Weights of a small mixture-of-experts language model, trained from scratch on English Wikipedia.
Training: a variant of SOAP for the experts, 640M tokens, 4879 steps.
Below are experts of layer 2 (counted from 0) of a mixture-of-experts language model. Rows are named router (the router's row for the expert), gate (a neuron's input weights, with its number), up (a neuron's input weights, with its number), down (a neuron's output weights, with its number) and show model dimensions 0-191. Each number is 500 + 25 x the weight over its row's rms, rounded and kept within 0 to 999. Numbers have three digits each.
Before each expert's rows: "mostly gets" lists some tokens that are sent to it at least half of the time; "raises" lists some tokens whose logits its average output raises strongly, later layers aside. This comes from a sample of Wikipedia text that the model never trained on.

# expert 64
mostly gets: " 2007", " States", " York", " 2010", " 2021", " 2022"
raises: ".", ";", ":", "–", " |", ","
router:447500515524490503482458486520492491513519480489511484542420509558543557501500493490488482512528562532488475501490488519469472540498504475543498529477533451461487517559497489498514472480464475479474494535500525508492541462467522474503448507517523500485511529522516491527473516506494484547474495474472517502489475523487458502524505506501486492505447474469511451516479488502513490532480471513497492509486516506543468536557462501493499511478532508556509484506510515503465503498505530527476489533484503528497485525477517490479531525527508527498545469504520506499517483495545494522
gate0:533493502484501535556476487496518516491485476482527495468479502492464472527496519510490542517530535502485482511517505510518503537522491477521457460477486523518546511496519512484449482470482527501502510500517516492511542501486518567494491514491449501468487531511511501493506452502475510459463476528508535504539527475510491497476488540506494521522534502473498516527515498499525458470517510484479536532497516515500510499490490481532514442513500456528560545507494472498507521432530497507545505484509504493459513519552487478469507457509530491466514500465499502525464482531415519494
up0:519496479499507545553484472496509516501491480478524495471458504477486497506504511493495570508513532515494476523497519508507523532518507479521444492455477498495512524510494503497475479481456533477490490526487550481504598479466533549483459526507463501477471537538519498498496460498460498472484489528487535515532511494491478510508466554507476519518505489468491472501497508518563453459501485481492494522474514511528477493522491493515478477500503465567538503522485476479506484448496493533507506480520513488474516530514486508488480498524515491446536486476507491533472481513450488481
down0:522497523550462493414527543483450470508542496526431480505505468512555508488497518491501454540455500494476513486493471471471502485508530463491478503535531465492516484532508465477536491533478478511538484484487486515557506482514466516518500541520542490496486472499522505475501520467542488516492506457500497506481514483486527515500513458502511474514517531525510481515465502534512498511517521522520508491526531510524477507506481542442508510490517507480478485465500531498458494543509514427504516528506513507517489489542500513514522498502517499487538504553512481477522516488521467495
gate1:493505480476509497489513549474528503476469505519521512486505512500492518524480545501471552559499504488467508511509511531474531419533547485517486488493504491473472516555517532464521488504496511516513503484506480486527510533512474473493502541492495543434453489497482510462497517533515537457512521477475477473471458503479534498553524508521493506504493486537520489512482480478516462481516472529514459468496486511465489502511521494468484499502498473456446495484510511515495516482505497506472532464534544554549458486534507517481492491524446501469505511529486480499488475506528491466
up1:512487522486487541527497470539478492515489506447480491487481482538543473482525495507524479439505479459513489513524439462506507562472450511487488476506468479532523467483483422531492490502482525503485492481509506507482485475496505505494477527547503484534543482508508500517505463490480485488490476493490488536535513489516479509459510521455491481487513530474450512488499527550451513514523542491487529504489478504549525526467494520519489486521478534520529534513493478481508496500512485504551462532498451501418512489469501485512534497489523532517494507486505491485500527516468516520
down1:521473477482469478518543536475498510469519481505524519539511501448435528480533500501442499536538499470471476488504541486511487439534546471498492469524511460464485528535519528486500532492461470441508543490492456526505491510498510449499476512489519505477449504468466526513485537498511523516492514489459508489442468513475512510541523501491498491519512508509497513490501470500471520492498471508492455500535539479512495510523542504530491511509520494512509504478522495515508512487510527492485529482487538512584479541487511475508520507517479502476527500497487504530513481495450493467
gate2:499549488458546550494481542481514492507456504506485471475530525496475515500510498475527495491479504543455499500488505550449505527511454498536532533532489530455540501529471514473490542559465547485507526527453430469501505493501470488506494469481478461479475522429428484553510510518498471520497485541500457511551487503497540476498498460519460521484503505487524518488518527506504512510505511514516501496506508500479473487483527527481485512491513509526508471475488511469500536507508516483532521494499508482504498527509461521513527490499494503499485521484506466511479531527494518515
up2:501533497474556526480491526477506502518479482484473472472533473479490519508516505496522488499479495520475481502498511561448521518526442486540508542502496522453557512523452512495518544551488519488520535563483455492483482508476467492518477471496481470479484536463442495534512511522513441510516482525501475511530466478492528482503500485519484518508474501485532513503532552513508499525514512547516486507507530512485488474487516501510491522454482510530505481466469497456470528526508503483533536493490509492504468510504468552518526502489462490487500485468532470535468506522472527511
down2:482493494535480491508503437486506511484515542501540533516479492527511499515501526503481494507500491505524496505526522483503520511456571494466492484495488474548491512506509485502479469446528468561497508483504550520536505483491478536517489521492522520512501494535573548460497480458503511494505495496490593535460476476501448497516515517477515488534522495520478472495495496511468531485516482469511480495506489486507530502504480485513517525516522510504492492525505501498457474429519470542448509466562499512483493458514515512525475531496520509492492464515502532473526489494479474482
gate3:516499496489528525466516491510518493460497484497489507496447500573507474520479494499490486495510547508470453494514492462462485515474546512499507479501488499485515566471522454514489497482482496510473485455493507524515495532478498467543468517473569516470471524501475500525569514503504481507462536513465491481470485480514509482475503486487492503468485463490515519435495495479524459548530466521502477476486453518500472513494484524504514485483477508509507524504494525559498470486509482506516488506478504503489471518497519488492513435420513508510511489475492475483522453470544510498
up3:539476481479491513447528438498508493490490488545487509501498513500477493555483505518514519508529569487475465495549487476485491494488550493496474490487490493504523546479518434543490494518490492491466482475500505524476517502502503482543457508482529495433491491517520471520504527503543480486474497534498483467457496465488509455474454497506507535485500500475548530427485516475515468535487484500489470467479497536467467509505487490471513494491488473519502513503500524518496466488497492486505470498492484507506475511516502510495524445431509501513492483447503457469496455489523523496
down3:507487485511473485486485505529525556526552523476454506523502506449471522500549475472516525502507494483507492489476528502490521493523482507461495477509501510504534494530495510503487566498508486456482513517528504467512515508530474504445488511475452535512526477536460503498469499495487481416474481509485454509527507482503514496500529480499504503481503483487455488475488520488471501512476511485489482498468526478496491516517560494487463483488493494497496515490463470425492482472524457486522500468514530526522483497485507476518507593537508517477487476512524504488453484538479547510
gate4:517463487514490442486501531524495457511497528492540506509500504496535479477479522513487510533502522560499497476511527496509537454528506461494544479484491529489501490484540488548519506535494503495512526490530514517464537483526490480495539476524486514452508482506550495468476488508501489483473475490520489515460488530470501503516498519536502510539450459518515497490506457492483485497489491529528483484450481487459516472498468520468503515488520501550500490535474477494506449514488509546527497485499513521534509597537493507476492552537479501488509512537444499475524521520513532485
up4:472539535484487533483467510492478503517509488512544502500517471490491546518483485474476505481468507475510484524491476521483489579473490570472477486537518483516481493549494563465508488507537540532518483487469521474523493543496498456504478514464488487522500462479518505501532536467478487518519535485479533478479519480485495542471490501477511490475519566522518501496518520529517511464516505468506488510525516532507495523510536507522493473514499514481505481448500489487509565509508514491469510500521461458477531454481479515515494468474525520507491502424514489508481483510454495512
down4:521454531540515494542476522532520498526522478517489544544497509498512510491507508500509481506513496516511510501486515506491473442485504498508498482492502529495538496537576513529512479502496470488449559537511460512490510475519504453479523476421485481502495498513505509529479506510497428474550494506483512524503467464491532511506509518539519499569536513488548500464507457521496505495490518500535488504520497493487533475546487505534482489478512491478497496464500501518498473522517496522524493491513530553511471493467494505519549519454543470498517516519480524501556505536479504505
gate5:515526512498466472508466521522465473491511499489478505483518509511481536502484469514496453513475507520521495510462472487480562467502478485444510495515543485453471536523452513491493506532507517516505498522534509469489517458450507488444506509463506465463492525525519476486498450523493496532492526494468505481479504511501512453495506499499521476503509499473497501488508503516492476444554486515524472525476527447469452515509538545478489505476502504506523533517511498522470432448499506517489512465463468523519517506509461462465521508511492512545492509487563492499476481510494460519
up5:480487478510521523497503488493520536508497471481532490502505519487503481504527517490518519513536510482478508495545522494528434518499508531539473508494438543523517474481488496487501476475513468465481524489472520513516472562555525519523484491550496550543512480476496506504516547451503500480503485503522506485530501484513488544514496494508479528516478555519513498513469499487505529546474508475477514476552476525502545485493437447497541486486473521492466489493475516495506558560500487502503480534554534482512487499504549531513484510477501479458491494498465513501534476502510525479
down5:498522492448470542490487535510486483472477559511463519483508461537467472533505471538496483491457459505531497488520491518479511496498499495490459531509529476510504514458475546504512505537547512488522471487535480529496495444503526482467492461447515520481496549477496471505493475535527461496500498496489486486458537524441559447499513540496515503488490487504513514495472479494490519474499491523543478471510473484458490508500521498476455498477535493467497527509467505513504504476483468534488472502509495487481538475500454478457493489466491487536495470471526467507491516514496483544
gate6:496491544462457525505481533514484511482489512515469537493489431523485516483514503496492472528504502523497485506522488481497511493459521518478462479509571501525524470503505472547459546531519477521508470491455475521471511496491507484519481497435536470539529507491431519487529470503500537497506491513447481464517477461460498488492518481501493498508525519485450497509460521520504494520511540519494505523490497487523466485508502485517496507511512466512460510512504501550504493521494521414509497523493506451533452486492478500531512504516460525518459488480505462476531516491488520481
up6:549515456517544538475535511531510453495477505489479487478476560475498499487490469480497493494508490490549499507481497515456502497532499486485506459545477524463539504518489490527504519487438564479476481484485481501497469486530507456546532457515509468488533499529552529480502500484521475509514505452501502522531508523498505531496465514500482493458531472495523492479544523499467499490503483504518517448498504539490491507470518475491481474482486524485509488519471510501536502438501496531503481480517541530478495484561510535455472491514558500491497532477483521512497516505530467513
down6:509490553473471482540503512499487506498518518541500512521519468524507534504498514516528497499497553513475460489502511507479481511491481470475496525508537458527510469475520461532486492530499480454527503485477493490492505489444504482482478521506529535535498494481479447489497499530468509490547490542467503509475521462437512482498501472513511506485513481500441489462517483495533499550517508466509483521478519513543498491523465520515509516487507509517490525497499494554546492470523516538478476501485500442541504441502489534489491492511414508542470475493513479500526481469507539467
gate7:526504465533463482537477513506499482480515514463496516482457494487528493510539503491475488507506519543486517470531503495546456524477476475476551446498508466477498513521481570508504504527483486464467432561483488497515529487483480490516477481517505469532501516495482513485529502507487522491547457537516472497528464453525461495504493482473498456480502500442460515513470481479536524499518533538525504530494491512499476529485521490531500496526485525506499544539524486468518490537529498530498521503526504429525508501484522505494474523485488512482505451507495521505507539501468520520
up7:492501464510460474517509519477493499503526528500466493501475446496499488519501524504482503519531567507508484476524502515506479564479490461522540459489508458479536476511478582464507492499497490488514454566507511477481514483515448510540510494492494453459492513510494525481495506518505508525534513507531459492522477500533469491493495500493462504472534493461467518520502480482475538497497525523533511505509506484512492491457539518514476476515517538498529550537518504430514491525487510538513530520513506479489486522499568506459509503510505490474504491509501536480511527516455523535
down7:465463531498525498479506483529501543483471476495501484551528489490472488481520490557483526494475484503515479515482507466464558473482509517485469555535464514482501527480501487518493498495502548507561533476488529487510492539501515488488525484492521496488445538517529512562504520502515486489493519477475511502480500538507511507486515489456497491530493496542527532425483508512480455494518434505474516478516479520458508499509512484531493490466487461467492510438511495477480506505473494479511499475497549541500496485489451495484532502510490474537466525494550476509514477501484520468
gate8:515458500516503477528445491503510511515462465476523506445469515511524514512506518512502493514517520464542524505491498501474489548485448542526547470545473521546525469536485515489537431544510500500505517518471548493494534500515478472540464538498495510486484533505467494493493513491461453512466491521497490501514481539445502501506441510504506495523489485501497477514491513502513507477482507512517487515493541532537472528579510465496506490500517537535495500483503472499493531540525526505502480508538440503562475530479498500512492519481509480520506532505517515477516484509483484513
up8:464520525458492496492506532504504487544497511516515502537533483454506509493491473513468501514533483537478535501460499474497491488499481522461521524506495499520513517466499457519475500499548523516495495477501512493498468472498569461497533471516503496511523482475575514495465473492510515472552523481451537479476526553506504544504521495494475530504520537483502505513532498470517495538502473459451524521510506484536511506503496514489514490482493447455489497491494522508505489533476576439488508449478526522472541478479511508503484528468478465503503487533511493546515502486506490534
down8:520498489497546477536472494513473494481484486511513513475498517475491477502497467496479438482520523525504517482480481519492496519433484495504486477497511518489571463491507482524504496486485532464467510500507445519516582516485494484521530482504507486483474500495410473518526460504490483547481487472497490525504463472480500502520496474494531496509479472507496462483513501498507487478532533546493455509481487495527495524518498475470480482520520504561505533524544495450458533491508486496514471557519481470498497474483510480466502514489528543492494507578517484499498518506490471492
gate9:506501482510520491500472518483496539472501502546477454498506506501485512513499499495517503466499533505487495508522506480490508538501508469559478511496559531525527503521480468499492476471489528492451484511507524467504533501496543454508517509549517472442503457526515430526485487502475546490497483552491508482561503511520538531450481552497520459479520489487542537481526485510458506527565514463476526474506510531515486541506518499541504485508480484487481526513503506477478544483513500540540491513514490486496512535500543482513490514457547528475502485510507507484529490506481528503
up9:510504511460504509478520522508500463491518527531499560505493485490496452495519511503478511531498472462545527471489494492506515480520497492420529526507492509485464496475490510509471506513539484503562477515483492506470439503535480533489478504437508518490524562442453533488483528506526474496525516444486461524501510468478495503500520475502496498549508477501463462520481510494501519474466508509503492493503464456486486492468520504464542492498463499503515494494518478509543491481500502431466491459467498512506503477509478515506483475508462523465519545485487515525445504499503488522
down9:475498492508509510508511509526527570491513488488491465461497527523508520484503492502534534464509528512445508521496488506495495560500502535509511440478546531475501489510505506518491545475513503495477491495532526495502465506483496440544530477498480524491523488495532495523495490507455512480459461518520472450490523525549487491474482493487497495445503493497516540475497493509487484495526467483463539478436479503529523510521512460523448519524495499439454499518476512474479517511511475527507493522498500524520548528484501500467540521468498500448476503522479510451507504481468506457
gate10:462542491499468492503510487536506523507526526493507481542474497497496468459469517511488481546505503511486489513466503540504514506499490509465507520418527468521443500480524513489502486478517522476499483519495479494480497516522480493505534484545503487547517471503520473496459541444531470516527513486517520477518517515509455473491516460498500513500571465526519472520556512485528483516468506532523463482537520503482480515527527450490474499507493486494504538504469485435466475492500476571513527514516504476481534431499510499491547487501507514513510521497505473491479518519497476489
up10:565489490527514509482532522484475447456472516500472502474543507552491496525532498458520465500505484495499522500495480417499519472481500516493508505547474540490505500528471504497516505481441507512506460498517487503552492519504495507495454456483560506458497514492482544505537517526510514488514515513498493515523472466494507501477499494520509494504451498478508500484479507483490492484495516507484540556488433501473487463472472525532530541476487465476516436532515536546484481517528503460504524491494515524519490489489477476545468495545465507507471507527486499486512499497514503511
down10:522496557524454489528513493491504472493524486468472487478478522521520533494556502509521529483500460538464518502491541477484529472483500472545476503490513511473532538487519472547542474509533499501496472480457499478478455493495520468488545527489484526449466531491494505499534458485493496486543446483532495486499492497485513507547460516503515512533501555543504482522447476485507517521509521446515500559500511541482485512516459513559528508461476513484509534499506484507499490523501471496490511498474477452521514484512498490482485509518511492486520477481521518471469504545512511466